{
  "n_experts": 48,
  "optimizer": "adam_variant",
  "learning_rate": 0.0004,
  "batch_tokens": [32768, 65536, 131072]
}
Below are experts of layer 7 (counted from 0) of a mixture-of-experts language model. Rows are named up (a neuron's input weights, with its number), down (a neuron's output weights, with its number) and show model dimensions 336-391. Each number is 500 + 40 x the weight over its row's rms, rounded and kept within 0 to 999. Numbers have three digits each.
Before each expert's rows: "comes before" lists some tokens at least twice as common just after its tokens as in all text; "comes after" lists some tokens at least twice as common just before its tokens as in all text. This comes from a sample of Wikipedia text that the model never trained on. Tokens count by the router's weight.

# expert 32
comes before: "0", " in", " on", " by", "5", "4"
comes after: " ", " was", "5", "6", " $", " were"
up0:577592481495481470510531509505434504521498520557541550517551478560519488494502500495476478491464463505453489501630473415530533510463545501447515501553443437507509559565
down0:368450513466523447482537484506573563574502449525503510532488498510528516581527542523519458446473494459438485550601501424493455446479538539585443497510513517534504469489
up1:537481519548504440485537486504465477536621523540494477466497456492527531588462547505481534480504566523537515501499555496496495498543523551515481510489508535504476500511
down1:491458507490487505475558553561467531517443507525483509514429500532469478505550512473406531575517492491516499495466468474487590440513528525417484532510494471508471504503
up2:553465454466471463474506479524536473557504533592494473507499496470537545501552479538518479503453473572472478520500457495546510503527501467500476496532478521490386509492
down2:509505540441455491547545482549474534473524495478475512504510539513474503460502495533508533452429501530529540475502466503464489460496452403552494499452504555525516566492
up3:525453489565471460478471521451454470547558460469532481474534450510463407453505557495488512530460485557529466598480507468446459487422565526489521526529478513481499508472
down3:453568512493556488456455480494451555494425498476509479477467446474468459450510511495529489438444451486512477508453491502525493519404479474520432464483503487545577460504
up4:526517510503502510569500577468504501552521524448542449467474539461482580480511492428483455513430467562410511442548495471526555582561561457482485473529519494523503451519
down4:544563472453486486509515518510490473467481552528478433485504527541456504515504505538576533487476431508449503560547507511465495467482451490540513543540455541494516515458
up5:426521527490510465479572506500514479609541508481492553421523495469473514476425443541519505499522531483556458490453501490532538437486484345524525481496475523551468511540
down5:553443484494480513443583591487485508547534421566527470535560472450435529471517612450495513524524442481481522447481532608584538476581490493574534471551498525511512479570
up6:455491381603512497422409474496441500476586532467536459493478460491531538605504491414531465447491454500507490435500531523509502457524518593535494503525491505485461504538
down6:513449601472575465547426472458530540485545530481483514550368449519467456486472463496508526491488566457527499504525507429477488474548541471467470482518443522564559535526
up7:542500583384515462594512432440517520505455515559544566503480473496487502446514513483470473538511543490519509532447485429573471431544554470475478512506493524528505551480
down7:574472515506541470512526507547552393466498489539495551513584411485504498477414535495523560516559449523394459462482545470530601448475523527480467478442513534502483474486

# expert 0
comes before: "\n", " ", "|", " The", "-", " He"
comes after: ".", " |", ")", "==", " ==", " ="
up0:525472501521442509474546553536467486508451552432467555456406488518479495551487582467427487484543493456545458526527550502469490520477571518569507549466557566467439522511
down0:468475506502510519477522535472499503530461474504505523455553533551499477514520463487566491510500467564521486508526516465512513506535500461496500457552458540508529509473
up1:493491506539544520524465496541541469515467478481513577513510511473581555575477462418481473519439571501498485455449582511504377451480611476545505458497521452454546520521
down1:485413467497525534529575509470502520527513479488543582473544523521477477442517445487471498408533424528527482519499547446566468507474548513484512531428457518492494499450
up2:458530541471508451559455514481522573466424494533476477519538500457504482523552509471486555471449606526499516494488485528499571478542409436447525489533474562460510439466
down2:518518437516500578423562516441463524644503501459536475486548500548497482545457459509507476523555446491498496514434550545513562561491485493531573409473531473491483505488
up3:556486485448461433488417521477488518508474493402500494500432487487495487532564491489537495499464474485502525461513477478506554498541479510567495550470554494496441530472
down3:447500454450488530417500532530534458482490524559503522529476475503518495539527449512502561433497497511499551524453528454538510554529503548432541537497494502500497438495
up4:444501553527444534492459600492540481519454528540518539464473441471549530487506540463482479477476560451510573416573525504562500499536532451528491535524472464521445487451
down4:527491456530508556507573484490493479528535476489532514481462471573441528521498426518476502529556479492519533513369526596500455493488485464523531417549497452461484530515
up5:509420472492510578501434451458516520557580542488423493481485517502515413520532498500498527495522527480516480493507463461460524558481554484499510526464536425527471538516
down5:500440487551516493440560546550542445543553479520494500515500487546477444472506477552503446441469484542449494498522495536574520446490494536483453477453493539477540491438
up6:484462542529449582567560443482447457543430481449514469446498456487531505580461616496482497544504477549488545505475537526576483516563515494438436526505551563493439551569
down6:500516454549519522491473554575434491455499498511523516573573554536531498446485497468478496497502467509482511531424533550530521554557499498464445471503447566450535495561
up7:479525446469576573499425565514515467537474524467477498554479511519537449523524477492526431491386521487518462447477533478575523469498483533471483541513465504519485559521
down7:543504506547537498510516552434474507438426505597554519484470436516443543465540461467456500511506513482491537529553501553517482548500451495431460513443459490554438452498

# expert 47
comes before: "-", "|", "\n", "=", "See", " information"
comes after: "\n", ")", ";", " information", "cre", " career"
up0:470540502493503531537494544488498615447457497552422493514512523486589539477500487455498505464508455420545558515531483591494489508591509557426466508528512418541557503516
down0:462531526467490518461445557465449484506537470490581536492554513514520512465499483510507455422485437546518566526515520505429548507447481465482487512445521496511507461518
up1:492525477475483464484445570512558527491423532520511523497579470590414503519536488489593501494442468471539465476501469458523507500524457478472435486528529538514505481462
down1:488538400481504500490465526542515471520527462473541490389504480548484492492500475513510459501525506487485496500565409481485475514542554607500448515581481521554452568477
up2:498485487468501478497495479521531520551471512508426500494516451511419516486463549492536410487479461516493553444567466479540483477473546487448403568488471510556572467545
down2:544479497507541540542493576494570490438462553478512528500525458539563460482439464488474445479484492509541506521515411443477449526577527559528593481550483564472549500493
up3:500454411483521491553472531459445543502540513575469500469489517481520503470530482534527493492468493522522523499469468488502426525497531508590558494546493492472520483511
down3:559558505453495518510505470491443523472491462608427516466532475510544499494454481478485502438528505528517548501577481493486492454490460495520471424472479544496517491507
up4:510503450443540528581524470485511535486490478427438465496575472479456568485509488473569446586436460449517524562491590551470468540508538513502495511539622458527462504525
down4:506458501507624459490482472480529482513498524548466478466480569504462525494436534463489573492466511507619437446514544543415469528482498458491463461463518470460613560452
up5:529515509510445494515443505572483453469496457486570519523427499530473519472449473471406496478506544481372412505490457492496508530482525511520462517503468542514432438529
down5:513509460417460463505500448512580452503552496507531482526483442523469543531567507558529504518502510494565496469485560517475496473455509510499505512534506475510482500511
up6:480520434434501545520509517491459477450463467534538482475512442420533527428580556558527473550539556457529542518499465454505558531425479513512481580557537461519497482545
down6:534528500452511498483504515494525532461530552517496491506492505532463507469506513498569461534505507534477451553525476549494615486481502541519535508550557456510433521462
up7:528510574409465528536529512536483496462575527509528507504440510472489540438467535441516548482464532449558491478505559540495518487470539472499480463550547533518524564477
down7:472529498607508472505535513522483486525494490615499449473452530474549506448514443491524503452476448463496512417509472545491516505492476529504483449509492455548573492502

# expert 44
comes before: "0", "8", "7", "6", "5", "9"
comes after: "1", "0", "9", "2", "8", "3"
up0:464595577460503569495499499532515451525510507530480527488522523525447441495475477561531457576616460562465528478493569529595485505481496490482436476500545539496483511480
down0:516495580480504441591513492506488520520449517507496459473527570548474553544528470470532492508530502490480451509543481495455522508501486443487505424522509646456477521440
up1:518520501528497454467506495509520405505491480483560461630493501513522479501518511482555486451525526488541513470447471519534491450497466498554516467511485500481450519457
down1:466465453453534481523501458519474483499473562548503421485476455517513505470508524501461416526570415493485611545461477508486515515440442549515494476458488452500475485453
up2:514526536499502451490487477513523515479566536552490555547491530545545545481487528433534553444512498466496474467472548475520467437482536497486509495498468564466505517492
down2:512617464494465511483500522475500479455483521491532438517525504501503491545510470494533497481479421502501442487470525569452512481527521502495483464589444509454500463526
up3:508520488480512509518498469564456559559440532513473431536487490532501441512485426492584488490489463539564511511491506480506498429480539501555537480561562568528505514508
down3:508489408431530436472487471575498509573467553490494454480462584457482496549440538461429426515562483496486498522506544517394514494495475462455490468552396503543524494433
up4:458479399497495478514575484582478507496477508570533484560489554485531565448486530510554563564608484546484500523543529602528517459557578547500524511459516495499492561459
down4:470536488505520592461465546523586478528485483432426519484454489567471521558496490516480432496501428483543481511529487598542501490627496504448471537549472488428415444561
up5:550498478502401481529514546532478527452505538525494567571544550481515484554506533491495533493457555500595502456583492489497473535538543459483437488533434448504479511498
down5:503551524495472500514547498514461436483551498517491500544498456508454563494504466460510517463519479521506471477575502481485519461500533502528505530504482574419532465539
up6:449477468534502523532457471456488543526436492548515565526480442482522469481513561444521578496481591451536452441446481507526495530483556524470485436521504522520553545552
down6:533506495407507505537485520504431474456467476483493556541454513509449473554522524430500513475522519492516445433525526546471483543445550548536555478491475547515498522509
up7:511505527499534539540470480469502475538436452521511456506504516461492523603492579433575513498435535522480486495456546480438471444432490525487491426563488454530517514613
down7:469474481522496482557455530521491538494479478539446544481471443471460473476537534480499399431609536496462467530518448516472505511480483571490468521521515524583490563436

# expert 37
comes before: ",", "9", "0", "7", "8", "6"
comes after: " ", "1", "2", "3", "4", "7"
up0:401522468472506458502436454492590540476534562532569437515532481550436429471489533466504552508576527474468475491519489526509516521492468503448446550554510546548515479519
down0:443525403483465465476498486511532502564504484499446514537496487499538512451453529464529564517527537547494519496403476429487477543542502512532565551489516453494466485500
up1:524522473479535498604492487455552492496408479542533492499523487500507489496592494537507505594481453582497574526461496541514475463453573423490446598490439514541501403443
down1:512487575528562444424528488413496549501524506444490434541507524544488533456526577474488556586484431452441489444456478527510562561568526454423543508421431557494557536503
up2:444448480521527547448510511539475464519486458543545505447556520497512534436544505530506532531519482537503587512457502429517408542481495434548541543491535535416524497436
down2:443568504491480497507515470485524544495523447529492491406506494484447507493491570458558497534450453422432460531436504493464426534508560503536428542499466501539493478505
up3:467527538473499444543500583519497465442489499497515535501528493500449493518486517507469495511417560483523504519562461599526516532514460497595472514522512528379392461479
down3:581512521469592482464480538451526497538474443497529515496473503541464476490477435552488532564450512489453590532432489550530514467524537482513495505533445558462497579456
up4:489575545493492495437494502514524527511564534490504481515470491504497525453494518532531487561556494469564518499515508471584436457501463494497494493468485450491504578513
down4:516486536490517506491515508507479464601510481579422532539453516494445531493535576514581509484533498483454409426527461512470485432529444560557482445467480523551502492480
up5:527568586436459503535504425529523503459516548535513522545526525525435523539490505529507472552425412529518505383533501532476496457519503422509511482495485448522457551544
down5:489539497493566495472602503454531613519539481493471489611453469523549538639501466523555535524480497461496514475546561516491495480500487526521526469531544487528517590479
up6:501457517488474413525542524537458475471495490442530417498474482607462506492511488520540517521531483516519515497551469457553452453533555423483537582569480433497541533494
down6:485474487477502466517533539565511539579512535522497476537445557470549441513419438506537545515462503555501481485509513471456417448506512488453484484541479480525485480575
up7:464495530525497498567529499498576450540458493498446498481555517525476559533476508487469576457460459452639520477468498573498475507526527447465425547527542445466513464489
down7:560438467504517482457425435494457525517503508475524558449509519491498521462580477534558494527455515504567451477578474486516513497521490489556514457430461488498489505524

# expert 29
comes before: " |", ")", "–", ".", ",", "%"
comes after: "1", "0", "2", "9", "8", "5"
up0:499520557485521542506529489517541526516502444548466565549495499572441542538495457522399500506490516475473415501562438491534501552525527428490481485501492543540479555578
down0:436491521479494459473456501539496469539432462562477555418436501534452451499539475503540539459580546452518463534516460567497468473447448453480503502462478494517489492506
up1:529484529466535543507535509548484484453461564503479417521531505525485577473456528474513433421575476437476537502562502566565474580540505530453519500472420429536512492460
down1:505518485487499486465587473542486498502543488495527518531524528549447509510531447511476494557503503493511521489451454458510533494536487539575518498479536562539470497515
up2:536549515470492527446503557567443453485427470501561482516496440485484474494556582540477502493444515509496487482470523528509508582522522504471494526518442554494489475489
down2:487482475538502518539556543550540517485480518487483642508554536519454514440538508536450524510458464517563545553480481493529473518504476512471486547511462507414554476480
up3:475462447483434493493510489526575577485493423470528501527469518512551527555518483450446456460501524467474482513476526522536490467502539486548462498514482489538567535489
down3:521546488478529424570525533579518490443461512455479514541490485571475475523518446451509546505453534473484491541510548498578508447526477484457473503467494456535450454501
up4:440503493523524484461554477504460488437474512535555528521486437461608505519502503472512538503528527552572512464470522540530470514493457504555496475530562405525517447470
down4:433495537519445456473514474486452509395546507509532449565496517441535531510520478497509467496507486426538504456482549434439454467558477522587474488511573544527552469507
up5:453414433512548544488506470514515454474462494423453539431486485511487469502521532445601494525517460505533538501442518553502442467521513422446490434552508530533538520455
down5:519485499464417488521591487546414504465459506492473529453442452516411575540531496453496562488522504585594480544516473417503502467574534507487516488486488555447491514508
up6:507490429476454494516426475507560547456515524524455423460474487453487498536552515466477477480479549484467498466508469522478495548535437493496471414553532497522479497601
down6:604498658511522510590527462519457529516486465548470503481478545525499554489621471476511589493458468485466492469554547538539498482529542579545535437461492512596418479448
up7:522481566488488535528533554435490486594495460510440483512489623544539468585457483560522561493493434467470506458529522539427501531459531456452536500479600567538479452521
down7:516540506522520513542503515453505463504490583570496523510540541431464377516537526516516477501458454553513514470472510493521518441480448425436488500507510481451476494489

# expert 27
comes before: " ", ".", "0", "8", "4", "5"
comes after: "\n", " ", "1", " (", "″", "°"
up0:490424402513523483516571449520485611537470526483460487474516480457433531476470466448492502571427520479522547464449568618554495501474468453576466436567511538476467489443
down0:493532504468539386499484524484547590439515602520478453497473533490503544447537501495598500450511510500442527600537527490428526517501497482467473500522560432477540525470
up1:478542447466462506483485461590482439547409519543505476464537500511494527467481460451459481490483531504496481542511423548458475458487441419508536519479451474512488554527
down1:525455455464486471525476509406476517501522616486495533504471479483562519524481541534483467487470476518509506463555477455494516552550500493524483540495572524520463468510
up2:497487489520470490526542480454494479497510489476498520475439501491528526536434447520436487499506521438528428460511495524470479514442500580528466550487484539531575462549
down2:493488475597485503530521491500437545516612432549531553501503506522473496469437502490422536499470549469479478464466483396445533468498499514532511529430522492435455440438
up3:505532522466474529521506507469552534438450505471539477545496540480454525451490485499443469506513556442464524440486511585436531476504458555508473508496501537533458433552
down3:549476516491495526449539457499478490554466587558562465558502448470517574526516489477559496448525461516508545466505525505471468462570510450570517487488440493545411505490
up4:470495529516479524514448591516490478544515491547488496501470466453550504563425546467504480399454491516515497499485499475519492506510524475503540507440554462468529537450
down4:525497456481556516459505498528493454446402506428573453524455468523488482544444497469456496528475496520504449580497518539504463447469513527501580528525452490482478499549
up5:407517475481510510498496492527522554468492479504441527480482544423537466435513443501494516474484567501517616557449510485547481540525434479480463502536465490452466527520
down5:515489461487503503485473392543423450552497502446585456486506464503475475574480489472438579490468499446509590450482478488546544525596567522537510451506480519495495511511
up6:523495468465530466514515450531491491517479551472523469528472538512515553496499544461515465547493504502492484497465565567504510504402479400553497436438514469449472592475
down6:552545508531471492470527500454451535493533517490527488537493514556517498528545437548515460430387438471462447516516527432431459476544498539501469478470505458456499538566
up7:479539515482553430507505534514556502518449528507448500435448561459520596458526551450577508510466492511501591529470536457491483465494455468447502567502492526452527530411
down7:501440552444472512521497507485490563437541541534518554471422514528523541539520500521489454506521561561516414453438457455433455419481508555486509474499569493547521568530

# expert 36
comes before: "1", "2", ")", " (", "present", " \""
comes after: "0", "5", "7", "4", "3", "8"
up0:494517544518517410461486501484560491466486557539487524515519450512393499550476511473451528438530522479512493537555499473410453461555498445509641504458473415524566515524
down0:522392521540490528532547457485490528619486524529497499556486549515510508508512589534534479547516544549436518491497465519440510454537464513469483505499556499530505524555
up1:572500502542508539457504477527456449452472479483478546466446518519535440498492492457383499445503423457471476463578536470527501512545574509569470562520461510500399471494
down1:535504536586515566424521458546558498429488527522486464499460452506497538504525473433529447482491428513487516540490503472470454494499495483531539442520492567561477506453
up2:487449553468486407499431519537493487508559460464510441514520583467490479500498506554423539477456484506551483484514508507455528508448445465508466448527464516462474512387
down2:564497499495449475512473576532468576568529599485485486504424480415553457552470516532490554558582499561444497519465500468520438493462489520411498565506532464493431510553
up3:498547481439531501400458488569525463541477521509555513481479502519521520468486530494476500508532509519489545483514532530507507551526490496494479543532587512530466507469
down3:508447505520461473496467505462481508503561499522509501405494481450521522480541474476493488476420489487509499487507564494476494522517501537517442527547484514498507519512
up4:490477523500545610501473514477523513482541490482414490443484474489553417469449448514492501472495498507500522543528539450475558497520436525505526548486491502531460485454
down4:579501444508514543495494415486543450501476516480455496499505487497567427560515491523530550564569509485541464534525514490509529523500496498585485434480558461539477483540
up5:492477569523542481525574536471595563497473512512469544509528485480485479509465452480440538527466566532478527532473427453450528484470489514523487556400474472516553509525
down5:496445483542479445450570528500583495541467560487469506452568538497481479502521519502515510470582542464512487477481499460473507493411504448500496478580556479471520478463
up6:534500533507492508529556530490524485447506464541479454509584544498421506542504510469510505512481496475489449517528539517536499489597485558405434521517473545505522500517
down6:583445484518489507517583526517540427464508484520544541530531603499569569490440508544455489522613498560562483511558452450579487480452497485494496503441491457516540517526
up7:491552528452493548577510517526508454505527469502532509476565506507450516459537500489557484453438562500468523487504522498517472398624456446455476490562466499489424485596
down7:443547446495475433472468563484536507488534499530486511511516509504533504495504421539547532519510538529494518422460603559483532495469457530443455534514489502542491497509

# expert 3
comes before: " ", "0", "9", ",", "8", "6"
comes after: " ", "1", "0", "9", " the", "2"
up0:464476530520526457548462510499490468460478533495410452520507425455536501460512431524493436520456371517527524467502458481531566511510502548470455554460425510452584494516
down0:506514502431451457491531506488408453428510528514482451523523561560523587473480476540478490500505448503506541544477533463455493520445521512510509431555544495486494434435
up1:556521455524515481566564473469431456541459415488489491490491520529548497563419478462458461494485526545471478543466517535492485569593500500492535542531536530506451405514
down1:524497532480530441529528504489499465429431472555511516503525441523447413527535544446496488478486494435548454520499560468533597515526510483506540483471492439499536485537
up2:513565526427529474520505471466492552499500541455506488492510433562526485502450510421581496564521452421556497483492528501481503497415560438453540487521494527509532614474
down2:504561459458507501479482459458468526577393472446500484473539475561466569465524389507533482520529515539476489458555526509452536488514546495572503480532551491478415492456
up3:493405452523504507523497502529548478462579473458456525508459509461494605476546459572548508502456517519485553449524522443504482441479500474519545507454517489576497445479
down3:577507456492398542522493468533464545471526463507517443460455481520456427468503439505467503463483487551461507510418449545506529488535499516514532408514404571478506503446
up4:501447516549533431433486524535480492505544511532473444423481477519468466466554548472556430465473582536494454506530548498511425463488535500540499450516521520564485516491
down4:465547491511498451519491452485479494561511469551477424488536596530538434522493529535508465481510502521506512478451470490530520480480471516535492511589510535517418529519
up5:472486546499487593486532497498549478496476525483524419491597534478555487483467449549480453496558460467493504465525428530500562554494467513523562531534577494522450434522
down5:510505558492508523490544544501479480495454601496469477505479502538501468582451412453485429440487521470501490500554491507537457513535501466480485490449497505489549488487
up6:512431500586542462491505445514582512531481533476504576492527512563496444507459517521529495518424499416490503509475523496534513506482527468383618498507490516520479430557
down6:439451530426540541435555558491404505506492511447587426473521474508511512497473503521418492494543399481491487578580504527571543507514522510555558456579526482514436446521
up7:494541470496474493517444445500470499541455492478530597518518454545490495526475452497500360518554484496451582516522482517550460520436486462534485506486504551547484518408
down7:463528422524518485554506474489455496525557525501502537523505501451508526541503521561477520515480504550430521431492452507475532504532465523499504446518443504523493466466

# expert 6
comes before: ":", " |", "ร"
comes after: "-", " |", "|"
up0:623473510556470495528489483445493445498566405480486543549490500500530511534480552496408539495515526531526513548475462471471487494501504562538525474472508502474572510531
down0:594463468456477547564514536484485467514513492501493415518490539579480434484474483487528470502499503535534535473391435534507457470493485494574480506475498415550475590493
up1:545479486480524498420490489519508499531485525434456507546504523583435516550497546491443463536501459500496480487463468497507504532478485550524506500480475453568468462511
down1:425532481540435409500421411539526492547473582470562465574480490565459474513445532506549561541494465484487462507430525493499484480513503543493537570466511484455529459485
up2:468483526540451509518457506526456492533488482501461472474411447418490507569527518501522494512440468488427477489490510507532556592507577480482529523442529483467515419430
down2:502507479478494432485470496480483502538485486464519498520502520474475517440482556492495459452516464555503494476595528456530512434584470470537562475476520535501411468491
up3:478545529466520530568498508453466433506511522452534495583539517461407484426460489478509503511477471457473519528480515501539556473525457545496453473520504475490442495445
down3:512444453531497483499551467536522545458481477464515494437444484505509446479477532451446500466591514560531496500498477440480426481490469495583518481485441462567546514467
up4:496543499486503455440557500485509512414575556484508503564494517428570489490543476522480469496538528450474512476471490483458526511477520540451444504404509542576529488521
down4:407518465489507386500482510548533478552491572471483461525482494479479533524499535487482423505446500489490502411507473450565503445525510492471509503552505496506423531453
up5:597453551540533554562495491462473505528555554424453467528536566522484482467500494540515503460540427501502576519476501465459501481491475505470465480481488586517482486523
down5:445503425513502499555566478424466499483498494465474484409558510482513506482498515440498481497525514429477509498462504521449494630496535495515463591568561505494580522450
up6:499511465529441457531529532584477517483466428456408533507483459471520459534507529593491505446442491515538476566575559427531557518489490469543507556522543578431521466549
down6:539510439492493455491493569502511480457482456387538467474481539525497485445504472455474517459529491521501483450519459472439493393538534553556522501484482506511486587508
up7:416574474488475533525455505574545529512529475501504423620464514538411516493505577485483532434495480484502517563510562525524488564516455518495491529481386471458478493403
down7:528483514509522518512566543514515445556518484474480506471465537516476461509496413515518513540516485475438547489535486540528494504475463428531536572477466536440475526443

# expert 12
comes before: " |", "–", ";", "0", ".", ")"
comes after: " ", "–", "1", " (", "+", "/"
up0:473495570526445450467487474528446522560416383489506471498526531493469494488518489524491569455522528505563477476462484497488515488506532516443486552488485520506495514526
down0:467471566468473391484477490498545481516505488508494505415451493463541476536503483527479553526458501464459480484554555506476495556515471470517499468419488481493517416552
up1:496602551509467502502500502483516523496499476419509506496496460443456516525519510421617535494500510544503499570458473541513530496458448510535555466452512491549499578437
down1:512525503523495491464510527488521539426479449552599455440439422533501491513505516516557543524557507522530485535547488482468443523544491559524466468487493423525512528496
up2:516540486493486509481547527505417519466531494447531559465497485529435469531477506485489521520531584496513427503447503566539507460501443541473472461470491532491498570467
down2:521521463520467457521519490533541505442443508599482477457497423481537499556491477506503538589552475503558525483529542443504470547532496465464498493505448519460449493557
up3:496526476501554475526527599497471536535572491495485525522448509484382501506545483472579460524525481524492450463507552434565436530467536526500481505474554543503551531437
down3:509514410491503468560488554506501481479513508477502498524447533484463512528516515486495605481488469490531542489468487491537476434565527537495532470493499348535541488419
up4:488578507495478523490562437477541522465535554489449513622477462458416542596535526474527430520467528487583499501469519476404475400469530512466445457544511495512514524512
down4:461438527528516511525401535485485528466498446478527409513581493535443532479457494489481434506467541543566441451436388539538517524501484570420475574495449475511450515499
up5:496509486542503541494565546409450536487511473509508483510443473488483563477472474496418561515556505512517461465475465557564453488409475480482436492474473538501496542507
down5:491548467470491525458486516488486459560530516578462442532511502584491510497498505531595542465480534474550502576491504488506403492564513456511516490452466503517504553479
up6:534523508457482496532458502547479505502525438523526517515511597480421490471525474475471490467486512473487438514467398499481540492533474489479485476538497510489526513522
down6:503491508478531483531489517533483593524519487530494465477481486575433519465590530455500498564488538532501447493511500475474563455511547490537521472482484520452558565462
up7:449446597532462521554481491523539506571485439481508487466512478485524484453609538563512475569478501507545520478536566534494478505523514515513464502532460532493535541477
down7:482467545540469477478485505530473505533555451571488464490552560501493516476499431495486511498561534447420497519545501478474505454465501447498464534504530629415467428501

# expert 26
comes before: "1", "2", "3", "4", "5", "6"
comes after: " |", "|", ",", ";", ":", " in"
up0:511480459513530478466523501549564519523474499481488523450438516459525479511468554461530560549523565617494432500505503430477558562516526482598549455511485520543496529468
down0:493538464451490579528564556459428490408521498580492479555558504515486501552509441500455470502519466508493518442517461561502449580563546476486547434543591445500472556524
up1:550557543470478518510500475428374543483388471557474447437552517570449446485472473473497520548499466444455517530536500498548511426499454565482500551446437503541470510534
down1:477528498459544528462526508517522508482515505461490505522498390517501567539530480472487479496522467450515507482461535533407511507512523470585471529492466490531523463537
up2:490606489494538498508507505506411473523484591459455554522545458499552484459577542513474535484492507530575508597498447491510506542426550620485521559437498490485520431515
down2:580470495445430553434515496532554466480473495536471468479595533579508512489452497483490553490430466505545517522470560557590539590465471522483481454414464443488427448491
up3:440544433557550520484551507490474414446496470431530553519431494491503479502472626487506485467596500513541470518558545463567549506433569559440502491503562519555539491404
down3:504478507506524536451466488473451495495531497542530526499497525506481507483460577479401506496502481465405577453606476506534449572561500576488491413501497491485480471515
up4:546604433437525514545532560534516501443436490462486561486462459481448492524477503446515586536490530499528500521480471452485531500575532452508485530486486497419533528510
down4:545560492626474494457487523559495475535498469498496446536502543525518484484530572505526479461469396518473541537479465480539504495508521496528467508480526490483512487527
up5:425510502507518546499517480508533512482498485553514528508428510502443515553447523466511522438571553535528483520508461471470475473429469519501512471508457520494416482584
down5:481534553485481490536488551440535555455496480466522495495505497506454537528467445502462370482495475521504480518535547482418512496582506481477470513600507533583498504540
up6:573505498531482499495514487496494573501506547505444457491560468472506600602422493494465459575494468470463493525499450539520519506494529589491516446465489519503458484480
down6:430503506581466516543494413494418514523548542457440497530523557513439453479471558468511627490464466530500550557554444498561485480564483534462504553481492546481468485501
up7:549558522528463569540561473486469432585484476492497427431469508492570464538501509454489497548453590519418378416481471565528546419475504480539495503470468542521462527508
down7:558498487443442516458569523490512492466496574523459527509534451505479514497495526480435490556442545397485471510436496528548521409444517542481538500519469516526527450527